{"n_layer": 8, "d_model": 96, "n_experts": 128, "experts_per_token": 8, "d_expert": 32, "d_shared_expert": 256, "activation": "swiglu", "moe_layers": [0, 1, 2, 3, 4, 5, 6, 7], "router_score": "softmax", "normalize_top_k": true, "routed_scale": 2.5, "balance_loss": 0.00023, "balance_bias": true, "init_std_router": 0.0341, "lr_router": 0.00357, "vocab_size": 6474, "norm": "rmsnorm", "norm_eps": 1e-05, "tie_embeddings": "early", "optimizer": "muon_variant", "lr": 0.00718, "beta1": 0.9, "batch_tokens": 32768, "seq_len": 1024, "train_tokens": 193300000, "steps": 5900, "dataset": "wikipedia_en"}
Below are experts of layer 5 (counted from 0) of a mixture-of-experts language model. Rows are named router (the router's row for the expert), gate (a neuron's input weights, with its number), up (a neuron's input weights, with its number) and show model dimensions 0-95. Each number is 500 + 50 x the weight over its row's rms, rounded and kept within 0 to 999. Numbers have three digits each.
After each expert's rows: "comes after" lists some tokens at least twice as common just before its tokens as in all text. This comes from a sample of Wikipedia text that the model never trained on. Tokens count by the router's weight.

# expert 77
router:474430545478502537451465581551491446563495524440530398402452534525539431605492614476499506552555551509521454417585428471561509581534549463470535468451455543482536468437549561473522528551494539486493545523543567579505492506474564612551515563588532512568535492446544514539522588469572503475
gate0:455380445479466546520578430479543535437619540433476478501527476498525512524532499518549528535550469461396415393392492403510429510550472464510399513483545445528581512534459548468539512530443503532476452476483504513467419551531492460466547429536463503527537564424570488499466517525446570609
up0:495442527539493483441452558465539545492441450557459412493489444401520478455477497534529550525462422538549486559442481545510573498489440466432520593570494398520572530437479542428369537515417435461565498530472556500475425512474559431468505440533482489455493401410537464457521440502431469428
gate1:459401528468507499454465561482544531444473488430452506576460511492515564403487555446530466457457475590531476483504528469535544473414598621476564444557484537447425440517439459571533537429493479491507455459581575584478433566494505567522418489459450629461513501524510504529560454530547440505
up1:524461536563581508453503544598504526484479473440457506511518560500489515518496508456571428483491462587582546374466507445438467497366470519453531496524474481470491495473461556443543412501505430505505492438463451500542463541514545413463471481562548511502511407512506647580490401430478602550
gate2:363576455455484535464399528481503466495487493475487480530480519549445546468467574492471475542380495522602482428471442522545521444455520476515515488600536484497557397423491490389526464555529435436456529531527617457497462579478558526582527514523544456493509552428484421577528529518491492570
up2:461529553536547506606572546425437509525465451486557426571518456448521487494470474481508478461480580516491587493526499475572438465516444554554466448380516538456444472464451494537574488498548434532570570387551434597545461494472595568485486533519507512537526475564480520467446586544444561407
gate3:344428478577473574490561546498479485450596586559468476525524563493518522485582516482524496485530434432507466474486598540485526461457458479587488487457467473519521556577410563446510473509528490475500536420522519413507443575576546475442532404520463481572578576487504487542465450523483458596
up3:432534530484446564458485562552482428459548491452518514474527557511509578565518516625553522531460572507453518550433450465488490487458392500561492416452472526491468438418488495537505476511455440588518526494505419531512573578601470524493465425604445574469499513336500494575479470505504495484
gate4:489469458552564548577486509524508472511532449489531446551464498568573511490491533491639541434490503486427490508501403567526569429371459558486496542530429563573437530560450468558489528489501434475496551541517486397445476523530477526539530517443478490568614412448592513507578428470450534522
up4:472499531514481543594613579433522467504401436509551467559472501520545479480416439485502529440490457539536532570426463488550539488505504521491555533560527479540452585523368537475570416527456519528526436420520429503483424608489579458429489471513473466519456568477600486549515433424482470529
comes after: "| ", "- ", ". ", ": ", "(", "\""

# expert 68
router:583513477519594528534484449466520563448500439512496405458559462553468444536454530489446568602535515503430461530422548512520454446509506565449432494542561571543458530488423485451410528508476532520509456428581541337506578471432550505437477517566487528430561439478503509520452427494465557530
gate1:517482495522565545493527542506460577482544512499540419476516534533489446583543459474495549495460412626418502615507444551461484599607436478458523505502609481502504538531521486506506509475651480507571507455516464509521498520481507490467526437479491602358513503426550496571537457485529441561
up1:522510496552563466514525418643407536532558486522525507562480418612523497453540483455476476547489565523507438481497597468537422519533520454571410498527519514527475470429482456553434486530417458508465520449531484539488502639523475410541506464590540499551482487513538471574444437382479536485
gate2:495390464472528539470502549493512501491569477439529486564487472458532478461447509513572488539481548523484531564517485496496565481484486582357375413546625567504535568461628552492483454563556498577530597473561507483448442466499479546470452537526505508520513403474555533490497508524483379459
up2:560516454500392505483539502482469504405374507423468491470532536583469500532530535498598499469538448487526424473500556406458510580544513465493537524530510500517497466537492508407482562516522492523407565508467521521573516433581490494639529460479521515541497539452343449562558518556483504595
gate3:486484469454445506486556536500471539522480463456519536460477505458527511510528459423469462419396444612410537578511460601563526543439482522545555550530467492534505451462553439511512410378582547455493527481551538403528431562443470514450522431434512532514423589553507553517445484467448513596
up3:598519513499499484586461458475460455442499405448480502467526504421523517458483541556569519499404534548434555505471533525467482536590549512451501498618351494524505483462402447519514457655505508519465574489538478501523524491494568537464414496448497379557480419515519517442549523546514514499
gate4:535413461431541558462596518490477494437360475528501485461392362532533494556500496511516526529490517512526610458482472549492479449479510512402446530511469517556496501602526462516496492463490536551494471547503407469590495466473476488532550518627425522522539412517591512478504418514516577443
up4:510403575465499521489584393513439545526460500442577527497474405515412597454563542504528475569467477524476477573553549496489501544471459438498463461609473484584531496400506552546645389465565503512435517507562458510523552555498521495504495472513535505448523525493473485573488447478438425555
gate5:485516451491386511510457548356496484569445514602498538413540556485553429550492535468461554566578532449516555453500487509481484458527450553482502488539547537486521479587479422389527515465542489484584523405475441432455493474542472421526472539605470535457498530578534532457449536540568470583
up5:572544455562550525510416461562533534535551468463515459508500520511488548470493499479609540453481436517425459512498387454377533449486491503519505444476497413556492543483556440530580526455401439446562511441523458405410537538463583539551522551512527572531487467545616506528562406470493528487
comes after: ",", ".", "1", "2", "3", "9"

# expert 76
router:470486503452421600500499530481455479564420496469480489425451563488543431522513458424529554499531552538613579386560411493562524532489495447462484531471464531404578430489509580490549513526505492402608538516481489562522391517500586473516509566587472507536476582551532546523472515502553502521
gate0:569569501479434571514527490431448516546510455521547412491483419470450481468459459524567579408526455482487487445504550448630542503498439454438479550472565515517520441481545465451564498451404429457457580379503452549470460616442528465498425481417563491465447498532462541488451498556517463507
up0:614456500438461466392460433505479466509424474569543499483483570440446525505532580509515570509505477583487446569548530500505477536627552501458491492439545491456507593531491524460607523492419406505525497524577438399507469579455457526510542518496472473493527460511522500446453393558441516404
gate1:512536475433530437536511454496527489508503541530585486421565452547549479479483465418561534509528571532471478439442548527538500494517455528487396543440460528480561454453371547568425513415498418463576530490527547428456478561531545574517480561474381521515465401489506545557480510440435558398
up1:490525531510506387455430440515477530500455493531523457425590533464499411502459496461400544529472509526517463432494465466528508590445394473595487420516569415534436539506449498492536446491461475488580417506460517519535436540527556609450460442466508496623457517542529516475471486595507609518
gate2:529456499525452493604578410546507439477568536463525503571413518432595544511584487536521439481435431470494564509483520496444528496473523503473402459610481427570478396543506532520503546532548469492457502559535574496508554489573537538442494504550543533351511512490506503488593532426577493470
up2:509416483497560514520473527495482511556478463488425469489519497393412460471404511580471444516405500526487554560517559518542501597478591503483479498469528529528498583544520481549450534527553524482538544415601496426405518513495460521532362480412507464569460370502460475460564565454457530491
gate3:529435486586560435542414591480481501461543461479523387490509471518512497381418446523484451501469533462529474527491594519491492447471551446408436528509469614462553472507499581452433547510527466452410500352474510546576469499474448465601498471551452451488552529480506521463509486510409507495
up3:469520466417467500583531437480366521494433508496467511483430579415536458471560483525501498467549499502541564521501497410521519475489468567479527502503554419527543423572516395494629515493440637468550518613523444518479535473552449560585487488526505465456543455598523469533480475506545560486
gate4:467550546458512491512570437538435510535517570502492520517522454455553507512578575555439505589517484486490428470579584430529406454496500478397507484513498504415462366555504502416556538528546448569451469613495431448597578530447432564507555486567477564432531518519537523465496527490525532517
up4:494532513548527449433489464448532403478474523571459444527557498464526489471490517529533431601569500579471385467485537524561469549509502478553435503419610483591556500470463555485520513478427510554531524487495482526580504508496485550505549421542465404447539484526523474480405461616586382572
comes after: "of ", ", ", "in ", "the ", "-", ": "

# expert 96
router:473568510485567534503436478492464458561500491456470439424563542453457511586525496564491568457580451589453456495432488533480455536446417604537495478487554462554441489461444475478482520475578545383488491439558446527578509470517524429468451448564404572459475457474520487478584506421587430444
gate1:452475575444434528584581470509493572514572525550401480539569503535500382415520452510496482480495481514512500575521500537477538566515409493528474416471510377463565408491551517522540540438525578544504507632485513443430577543471473508559495539452534497423520492541455467519519406490522580508
up1:607503512550563527531530478521568560531543549544568573580487530417467436554465520553397536468535618476481503484433524443477516450549458543517512482480451554475523488537518457569439491531493420422470470563502518469466520503546641435487444534386472537545533450413519505484534589571559503515
gate2:578517492491480469575479440472510456483528530561388477467454444458470512475496527463496538555482463531559574520455500452501611479429512469548517564575600459506546436538512467607498468502597507545428548597416498471573481446555584483458576538436409531582514570513472436483537514494464520577
up2:381440551500432514509471536530564505633409581533536521498520525513539554488427554470613527529506554575537442490454472512494554451460472541530501560498481558480533500575584501497591531418483425393574544588546557573542446498421505504511505463509460530468536562527476552462450478450483532548
gate3:376546446435504513463451523463557511559494479479504470488389536459507494520520447535433485568599478443411524362532457431557542471507515575529521497509521523527644557443481471425512528499558483480474583575467446513503407482480427473453501404457456503567538482577489505431481512468539505516
up3:434521537449509546502479477525513546360503558601415500444479552574417551382551471486489416452452498513622513537502533475507533534552561481516588462482447424632540444441544502472474471524515520517542403519500545439490476404457475442588481548522463448453482449522527473504490483472478518495
gate4:499524470580557488488565525513498579451504453489419414558506489564536439425507498527526539575448521554501483575546563490411492485483497549522469526510580559601527496546371557556493453543558478443464495504478406468423527472531529453436454523448443457385458486439537533569551522423459538416
up4:468493506575483523494517558506511457530470595599398475417555514492523473477460456510495500402540471478550521489468396525563476448519472454511603524417479547525560486431549517432422553533551452502527394487473568397640505493458533534479526533514526423512491576517490514405440501558537438506
gate5:556515511518475435556509574509488456443406451508480494493532469608590455484559502433533545542569501482498471429534465372545469529462460436448528540551526544537452563580460515524459523501579557532502511444454380544583514558453575483546485525518434371534526499477489513520497462421398482450
up5:497452464449461490475525488440475477469568489439499571445478422440485565499520475535470467521517395547435513530454473550484453464493513539476473491525542493552542499441565432464528467560449622549392524455501355579544496471582486491568444497507503489484492466603529489568481593501627514400
comes after: "| ", "–", ".", ":", "/ ", "+"

# expert 102
router:516377557477420508517530568470495489565466548417536460459519583528508443528481438462545571499480551594498521544515357568460485539461510380469532595594437518465453529533459540511559491501537479450464520438457488541502420456537601470526433534557480487563487567450574441497504532484480523463
gate0:500495454514556491501476553455486610487489547522555519522594461447490369532427438529373558531441478507506523476501531564511507440487566560509508608548545421459547522637520470588438454474508475438543518551506513493521509560525521614543533459450550508507490469541504567407534565491573515480
up0:533449449449467536413431579530538535465466474417486468465657545563456502534443521454520548532538529497585558473427414454472463510459481514362526558507535514459462362467527535515574449403556436468548527495552540513474509470433499583552492486532454498458476464557497507524427491493533533509
gate1:418550470397502514569441454552545483451485507533516537449471462538526543457447446488390462466482538519545443493569517416522521524402397582548550421627478563512491532531426500429478549601623466496492543453527527495444487537510448505501529482479460437558545475515484608444464476523483477483
up1:481509408673406473454480530494504530546471514547480473457508643513458397467464549481423594456527546435471488519414488446485516471569481479518488501571464540438478545541422493563475413510478541595495476469530525552476418529496524533466465470428474447512464493452492504429430498555421478525
gate2:561354519479462441499509548500483539487507469460529539505592476524586493502485466596515450502540553446393551536474568484515499509532481605556452469495443536546518462621526521562468511525528558519433538550544460516581542499488544519599512471493461614525470368499468500518549468492474494376
up2:501449450549621512482518510465582417459470512605558556472605376504559503424521436526575419489487471489508448598464480491529489538536614511519478540505444498540484496473493538352511592559472510545534490484566537473526500515504508495512488487527538438597509535604550448519437512532477486534
gate3:486463483475464503514439538451466672440551566469477475524529470474524512589512474545483399447572471493521422500526525536431474555459366512478479520599483465546436414486481501499379400513445495455519486496543540496545531437436589483565487511504508491538508498434510534444458439528439407516
up3:567626583485503485462514448495520463512511449477586441576457537502493429577558503483590547496553526512523413469448443489586446527489545511548523418344568456499599441559445551585553545476570484527508502517520529537563545487488454470526505577449508486591490477535581479520499466476445516497
gate4:560495538543477412512485550505493523433481428500474444433538326544542513517565533570531487583505503534477482482441475569418544440472470478450511468539573493498537466500521563587513526497450481517541528533406413442548568419446527499517507527419447493538584427478583517564565481505503584422
up4:475397427501516412544436478532556406593508516538460514524515550501523397479547428503562547508497525521438449448455549387482470492462457522534482495533480508435440536553509449445503451478444455517464474418514544501448490613523562460465563510517515380494504468474581513501478542400489397598
comes after: "| ", "- ", ", ", ": ", "the ", "of "

# expert 94
router:568468544490573538413424498504561645526589467477425467495488552442492437647500562545518445535558599481457534469464558593461452444453425469539593543492461452506523500488492535526535523437442545425519471425498544500514515540499552465470482562548472540501462464434475459472558492421469532502
gate1:420454497375442413380545526482476594545518437529493454452600473505530480585476457498516424506480418551518490570563510480495491542573507450473545530484386445549415512545507431518460546480473416485430567475510533463479444479478392520506515479447518489459504543493529565447539436452422471533
up1:547526557452453437500543484442527584532497429556541575432522515482534546488439512439429529603495454547493556452474564499572521507634452523569468507518527542438521544449562521443571464534470526517541449443551555540522398570519518537517540559551507526495496511407493489437362499513522581582
gate2:512396468479496493504493552447484459582465499475489506490494427528497506408514526473543451487489395576526478479542519552523423573516492580474435440562477426468461532588494420539425470403445469550456472383476544517487557480592506410539597442467534442470489514437558548508509423595536540516
up2:630605521513370500559470534510478522547495445514580435518487403499455506497567613545506549485526571529568510527536574550460502515531529522441501464475501489515562534467625488503451547495505407462508461468512506512576466589560499499537450443537517450478477519377566474482537443443478481583
gate3:494552465476445568441573592473461513491414522485556551514483477508550532486504598501462577492457480532562513614508511433409572535441489490508507554485496473464540549330473493497570487487631497442460432512482417449536449478564530454568495458556536452533532550533406488553433500472504470503
up3:535366505496511534537467514359479467521469487499457534427520503516495444583388417487480490577476474530436525455539475481515490536641580550414501517497474571500450520587537570465418544519542590544623485492458518547483484532486504601480454487491516543494443505527449462452528448479510531447
gate4:487471463571502396429519411509516490472518510460481448634632434564543481509503442562539544475503455484511569562490581499431547445378443486521514518458472432532474369593447520500471524505501462512467500517407443487491508483493499548416469592467471521472413497507504543466540518567518556514
up4:462504544507481552537509539538562550594474487448438532472548574441524541453539589502459486576549522477534507437411541483491500452486575415479562475623491559556447559457442465508444427493498571469605618468537456460547515473517491388515455521511598479560484510493543535438538554456523466571
gate5:415451499533538475533508593504500488572495481471374489568509524445502438558588525524514518498421537379457390509445524484456556352500568472452497466566499477451541481421388461568495469519463507543482497478507488483489467518432537529491418496552532458469487480475548517549408502471410507409
up5:489483547548476502571406451502470478528476550485565555530586473482525528491458467482514526417531523475530503523664521442503495561499513522572459553478363534483520498461526429397448504457528445539509369554502542457530455602618448509511538467574553464487533552560535576496490515509465433501
comes after: " ", "0 ", ") ", "1 ", "2 ", "3 "

# expert 121
router:516534557441593453485444427472586483464501556404435590504540515479480475467503369513534512497508402603507529546483541491444475582499555462517432486432594480530417556452530519595534563499501500482541500505405530570547422441501505450431496460514515568513504544496423477516498437417551460508
gate0:367475459531539483573525539486545632467472465449494510578442511457495443567489582486547602496487566489459459518503470546446535448514531483553542552527399423471492487455499536565595567503536453550523473408551499543583456543485498574423518589458467488570560498475442499559464467458475543557
up0:504528474496475542496469441507494505514473444515588460513447436537506638562413520458528493503533421554513456567440452490473584453503489530558473441467461429482503445421548641517525510453459539503518621486531413526585470532589591540456454504433505544525545470458429544482555540494448477423
gate1:459428477495539409484543532486470614501554550452486434495468491459625614488437544475429661546496454440515545474516465485483433405482503458491505544537628448484496551489551529560514530497564410433552515547516507475410527452507554489521474496528508471491480513498523478482497500565580421440
up1:522451519514393450519464524500489495503544500462431443538459455532362479510471408551610552521436477477501534507550518495477516542490454532424434509507416449591440478532485448469504501458542397521485589502448494387423547508536437447492450510503459554546376578506492595515553503516442460528
gate2:444543450533514505556466419411574553499513495585503496462489552468521429441529526403493493493541476510554564412510485459440583426524520539424398509595539513541493522494568492520590445533498548430621568541500529453512452462535475433578518493471532528510551532516516593516475475423601573473
up2:506481466554465416518445498554481484584448394519533492511450449526513450515524473464478461565547583489419441581484466533530477476602551436443424377401518561513505459519509466467544456504354452511474504396538517433433496510481524513524378481517486494563466551441450522559508478519452479465
gate3:536507536484513510541569443468422480428537434509609485497542463564471493517384553421520504427486517468518501542465524538438565479518552551403546557616491443537494522439480443516457468545494487431455426474494593507444534506530514468391502464496545502389478536626487587521516447483585529498
up3:437417423523486453373567545464518503467506591428468539388449464452438464575521497438549568497530475440381485548466497536553447489515532507521529428521439447540520387515506517499460497462510503556500545619601451540442434539538452475498519493543547549550511505578515556503514498456544440470
gate4:520465493494482415494428424449481498526489448495541514543458425481413601421522634505487467469500478526459565488477458500557468571501520487483496558537543466533489503431523449465422458537607543470538409497538387432531542557467386495552490440457483547418547405450518527563494548520500410521
up4:555504539457493412446549573513570487503456481482529413520512471562552459510416591608569482407497492436415561470495407504475501494480532504495449587565515462513537405437466490479444493488518500542532467435564514511535515507470560560432423582457435525503615553535556590425519523527480515445
comes after: "|", ")", ".", "1", "2", "0"

# expert 126
router:489429512513448562508527477528556476556384353475531519462480448553417496453497515468530454524467478469503502576440490463531549495438450559509574489577501484559557545445528540587592478414456464539513463435517524523547501408543505484458581522483458554588594502443499617566530443458530524501
gate0:549569505528368476540419474495405496543502475583473511540522537531528478521618510423510515471533491503525460541482459469416572426460461456470530411545600486480599477557439481586556516522444490595507528578476423411572444525503485509511510460420530449575565487492473461508491529590480501495
up0:654494550503490538510447412476447438495571543490491558414428591521561522524584472497501594537472498529525505550507532542465490620492533453534497503530461570474575532540470525561483462575443435482543470573560551467495508523426495540444483495522517581468396496398492452449453526528595522469
gate1:557530398520516516535448491483446630493398416510489467437512491593459517516421463424461490491490585532466500550483484501425447382420509581476475539535494576477504424485600484558390514558496494447467405493469546434543519463506450478514541534533532538483525506543509480524467453623507474462
up1:499552484557498444608483519492464461475567538540514525445545592448525453423549493439494477423593488543509473451527564464514509512576553433467613461379466488481526539460513441411514460432474461485567459438577552494405506510482532439497530440547556461432517566413505516437553513466509436574
gate2:578623513536520463451519494430518526533530495469608576525475484559540498475383489445530517566464525532427552470477553545452549461514491507595608511506487517491414505494493497434476410479584502523560437402470565437442610470578484588509472491405474536461491545517497461535534511514552555513
up2:469441490467523500495480524520522582458497575529561496502567530584540444468501525475608499470485521489464577396481580537470433401524539446415498542435535559531462519489553461570497472517569575489506422512551552597409496451487545474556478471604589459409448437484515418499482441469502569468
gate3:538450555516577543481493417425437550539507523476410417401452519504550510567414416551512596550519541508478509464494457501477485441500440532463427551535437578443457549568444458499471540611501479480534494520527457455587498451491453544455478511587398555484472484508575448481460447529493508390
up3:505476478497531556533488511586515539427505406507474476523545579535445490477342496416460522542565501572515506559469471442495516530485485517355452486606477484545454416495483487491516484436446529552533553439496444483463488367485530539412430448562462480423546492569524443487535470534501513423
gate4:399457442469506543545551516575566546507464441510482514492512438564520394416411583424507453509455418563497514507448407458399559518429464577522553475499568479523519461542519528523520508428533480477468509463514605457471447500445534510411541454447366452545522530572558544478511530481510486482
up4:561441384442481465467531451538522431578422544475462553434445575575452511517552513493485521572605523435579554430478559472512521507494528535526510553485454592473542556573401513460552512515564504502548417490486459430523493424487452543509488507457441477488516565585523457529404472440498461598
comes after: "(", "in ", ", ", "–", "In ", "| "

# expert 25
router:510459518548480555426498554464495462524447366500559527517445393544466567509529556469523429506521436546460513566403514454573579536527507536554509536526465451564505594442515531524578510426546495514443546480476462583588432503560537492468557483509455522584486441452442529601591452523451497455
gate4:518444568501536502507482552414517518439484450638579435547479442546512515549547565570522491407488500537442527547484495548438490587436485493468500614448530538500506524506522519449510430578486515450525573436560504550504475620548579494482590497501481573542548507483443500614562479514589461482
up4:485425499483462440501480481536466472504457551490467479520507435462426551488551476547512521602472448414509525509469451393432614467476471524497509479537470453478575432442488466576566540591423557469439451542460441513522622416545515453463477572562472511401456519568535491467532487558437445415
gate5:466473507499476516420511567400538528591439544521486511596411462506515535467529482542453473568501433563486456539469500530488538539482398488505526489556574406505469524421580561434535541478538469566437452501563520436594454612535397571494438583467458503523531580461502469506502555526440502449
up5:451453422533488485461602518508521491497489494465518407472507535484484468480452567539528645557510375507522553444441489408483484482627503533447430568481560555449468421423519554500523451458476526503502477451466489557448524567495563454537563478517443449517579518620526490489542539435515561439
gate6:535447528539457570592419533467574500501459476521523463432472562565504455595440407584540519562475585512493491546442553497436565449497420530477506484549579496510465484572447603500534498513551547521459476409583506433489439508516430626461544511543475532559543531489524500513486500520380467540
up6:463509493529463541496477575515455517571546537438489379431497515456462425529511469631474490454475548494466523525548517569427475575549551435512457467433490465504489544457411425523442613469487562533504525612485401459565511500508575487391539607535491477567497489479539505505418529484489438476
gate7:511503462482518508540482545540555549567557488495438416451526515557529559435387582558438496486479450421507468518394487476496560473452550557535433511477522532523437554515530545524451549533425579502399519526528485489629442522601513553443415568519483535422557493495478470451498607548482484439
up7:511569413621522476507475578536473468535552530422420538511605548480469448503453543553480475459480495522492506488531530581462452442502453549531539497467528502445415406495430446551539477431509473539579608429575555476356536481494421507447472501471497499437525516503562432494496567497450556447
gate8:457476460522545483602575531452545517398570505433501397585476465634475512485507470485569470506510467506484567485473566591479524476459443462480533496452501541495624502513406416484530544487496562533498494539577576486510400477450495448469522500519479624547509497444571459510496510395476530454
up8:642478550405597451500526498469483475445548483604502472559473501508518519502499427507509495502479420466498431440405497531518538471428519545403581537552500499537558437552486506507484447499558435504502588415457549506472532523495629467439517479474538595486465453499496510545566451455535440387
comes after: "(", ", ", "| ", "–", "in ", "born "

# expert 81
router:517476518508546532491573489535587540478503530480463562544472510562502528532555499439448571439376456466560516434471520487402496499496567531538527504463551451501435542477502503585564556451575532389504490469440494518529606486523511424395446553419568550453506485426495596480438474456543472605
gate1:511493491506522445511481465491523593532532478638481420511435483484550518598517463469464473518480523546541600407593541517507465478502494468559563554472598571506475595452573511435526477488425504532576460553552400465440509470464492478455525561446493492484433444536632573486470504470429440497
up1:497468555543458431523414481516492507539467417525430590497476616543470443598495438519473598450419502464441487455547522454487464483484452475579545424555570516469464506583496480577484535436546460456450500439507446519469527453383454480437459538398491509535496460396495516422506517548433498455
gate2:500454547537442470479496511513438513521506613521506556464444642612512419569489532428454459557565493492481516487531566550579521587500469393493477490466550568524509469511530361506519488521414528437513498527532554485462451443420506462490525458450504538490471626493473487565527418463516450451
up2:532503431526525509509441485468539446493496346470478539516450391511531466566547503490476526647625466473496460460546495489453540489598582480442492542525446538554547522491480626460475584427513510560422507559421485532476548502477497543523429498534497439533564559485537528496428469469479445459
gate3:447445447479528517572530608501520505564466410552483594441490549541487545469534513512463512451491490518500519470493542376489380517618499483525504533504542519477529488512497451459425501468499470444435480476530536550498430568498498459502541472472559539589613497376545373449522539482410464566
up3:460533592471474484466425455471483446500515534452456541518446531516558433574509521392549461429482513487507526549483568548520593501453544481485514507539491448552490517458424562487429523507537586534541525532414674493460510465436425419473542474608502490493398471566534576495465540549569503481
gate4:611529422596449448492502526422468549493518547499520545605510525426542555495608500516527458505514458504539451516416520431439651481554581520520556465485520507455577541539521524492532466503398473499526583442497465518509465506487585421478587512554431531453568476430466427503493554513531501530
up4:465539480463530489531490547550535468531532463449502566471509470454412417470572388500485545572538439462394495415597519465512505400486457471504499569513508463504490501558506548507494445504433502484324504502458572540524529471522523432522414463511542560399522478528523622527531587534493449506
gate5:576520479444536525602571511484497501549475383446465523518449484468560604538477464495483488613548398448479452512413513436491419418554570552481572519452511509508463489541465548530454543572479375521447474519529497469490493517499539484379519470473578470433524501466500532410528547565547460552
up5:524554435487469551531526510523536583479531487527516525527502422491526523483462451477487430504541436547619424418433603522499533584453527551555467553483634493454487447502593541543482492534495440509513452505441490532491381557462525537465460523438573580467459522427542441541527573485435515390
comes after: "|", ")", ".", "==", "===", "\n"

# expert 114
router:537548441539562505541498472460478454416586500507459427457578568478453484519490557529421452474597548524467458520434517552397486441432472555490455469498557500549397521491446512438467500504477558519490462395620465455504496485486538477490481407559436604530510428434556523513533431412491518434
gate2:412427492486520467494526516505494441543496562575491485552491506442452549588447577545540548575498554498426482465506564542537449520559434472421438509470499556437427463580544515465455514555555546471508585502436512497466550330405498535534481473503476543464426489434519435513507559422550584464
up2:603570493504546450526506501495475485528453488444463505546502520480432449516440412497443511532538425490530420406536490470567532453530551601464442453511632553531470408521423525550475543560452528530478403361573546460517539520478507489487463424417447497537571491517471546484523484450530447575
gate3:563510488518498565472512509529434538443496511541573382424525508555484465470536468518556531442449546508483494599477445489502386488568441508435475492484480499546443547523611435559540504536411588473454553518495391476463529477510487474475527475450604486393513548469428540456640524499533479457
up3:570487501480491602483533606467504550433549437594465409460505511474447506511496566569496537424564391526544487565421427575432512416511452434490463561439514537530467502520526485462514483602457467452521535528442530381458516501552502497516495529428594512477530598508494546471590502522513457467
gate4:459511503513409495552474395554527509473502508543487501485580510583518444523515541483477437633424518546506460501530425434498603460474483477531485471459496517412528559535439506450476532412476517421531600518539447561534475445493491531549403512453551517437527496432401411520507631443472467513
up4:456527532479462468469485508524566528543521521453506437485563481580435491523526518611372513502464536567476549533423392458520493488452440551535377505491419531542450490506484425457550461524469511472636440605528528552503427539491442502535497408490445514548428436569497549569497473517475530550
gate5:450488552550511433438462518488443537539425550486475490392463542432524524578524503578590475504481510578475520471490429449583621436461485518446438539469529518502553510613448364415509492473485399565543474469478513538397525484430485445448515519451516540529507504499431447528509552548532517451
up5:569522436517517568555582495561520460480429468477466514398541450500454483497547601469450530442508525485592562510486498588480500513481481513522530546590437520538408535579563502569481458463558520554430459494470597418570469510575570504510552411403498453420466407557497509532506421499486487506
gate6:492539527554559440488454532452509621567512461426535569485463583555501474474529597427460546505528520518519466534495480514461484414416513485479450484514500510468524504557434524435512396503576374500498568560506527506523525610480514471464428500505505523386476437562529413548485551372470528455
up6:555508558531503455444518511415586440545454533460440574415463534444485507491367476532549506424468436487572497471456472464514501484495520392397520501503461458485493585430432534453496456454535453605526491526461490458543563461391469620530539483516516549587573508545545534468536457471515473541
comes after: ".", ",", "–", "| ", ":", "7"

# expert 123
router:544453599544503527436485581475519459564525550424569398391534498492544466556538476543438510546505562554532437452505481532499545595492530412468611498498554478516475542449558568576504518441546566517510605484469493517515542483407518517549474539501455506494544446479564460587558463464516614547
gate0:510583494546477453502571544471427480489518377607447458458422546520562522490457546493583449503453486559513591480481520495398517628540535475479559459525480487523488511512484518503560416499534516455535552471567555474496537521382557624486562437484512425484443514475556478531526432545459582488
up0:528559443478530445506452469611503482518460523466490445424534465421423492484475495474500398504457472367564442525569493554528583421477444444490479537481502515476493507449534426484520513596398510544512530514521501541435529478389434519502456467534644486482564464450501469451476456436510416429
gate1:462535485511509550619612552559513510459527545466569469517649460378478543465602492505443453488566475512501431436467545483458476531508432469475513604429442504517444384468479596553541489488519477571492473487502467475467429586475499532465482526522533558502534520481461511547453557574481434476
up1:442470514424522516553454479449487517381511426562626466488510449497536523389483530580474481397499477542526446517567519538512517450604623528465486442426389546503564496457436490423524466533521421555555494496464420520473529548464483489526440461480460576526508506448423503559522486444512520490
gate2:534443467518544463570568559466577589540458538454587534498502541509487495528471479552447485530562428573535436453508544505480474524422409510456459592573476503552447542451500499508517449435585486474457470471534577564613445462486569573602504420445484458453490561538546534428463561464513461572
up2:511489560486429538517563445505467532431518496523467542516509528500439377481565481469464556567526455527523576449499547483493543506436524595604499577513447449513536425483462568515520561482522461537488407429452459515574475527433467512627472514347414491505475579509544462513550494573442461477
gate3:452467394490514528494526515483537491521563451486617436587551484543439494498584396439449480458611483552533494500544560491523537491565477471477498590488473498507455437517506459439482575568510531527524433517480504528493428465579461440582501481500575408460424479491556408530519428573426485409
up3:539575560463446517559517485475527493471488481514412542531475541434538524448512539524514510473551502526444536567514567519512465526444521511458374505524481414528470459471530536494514521431491479477451408615536435505561498452453600561446502497575506451610496582544379563463523532384572448435
gate4:544528545524445502443528520480475496509476458469483508466548410569474468446594464523448518577437514473556414465428431577466575443430468423477488486521610536475496489500496598482556546490496520485541592506378380468549537446452481420432473545508453462399504505478489445513545423438458514527
up4:488396527452433553513519448546529583599423511486509516443496559561534488548549489348441477590537545495588491455596444509500516492504482543540585516447492544487560502417485439409575458478514539488477517553489602531455456506466480470490488519560605556501515596437476500471477547548488472457
comes after: "| ", "A", "W", "N", "S", "T"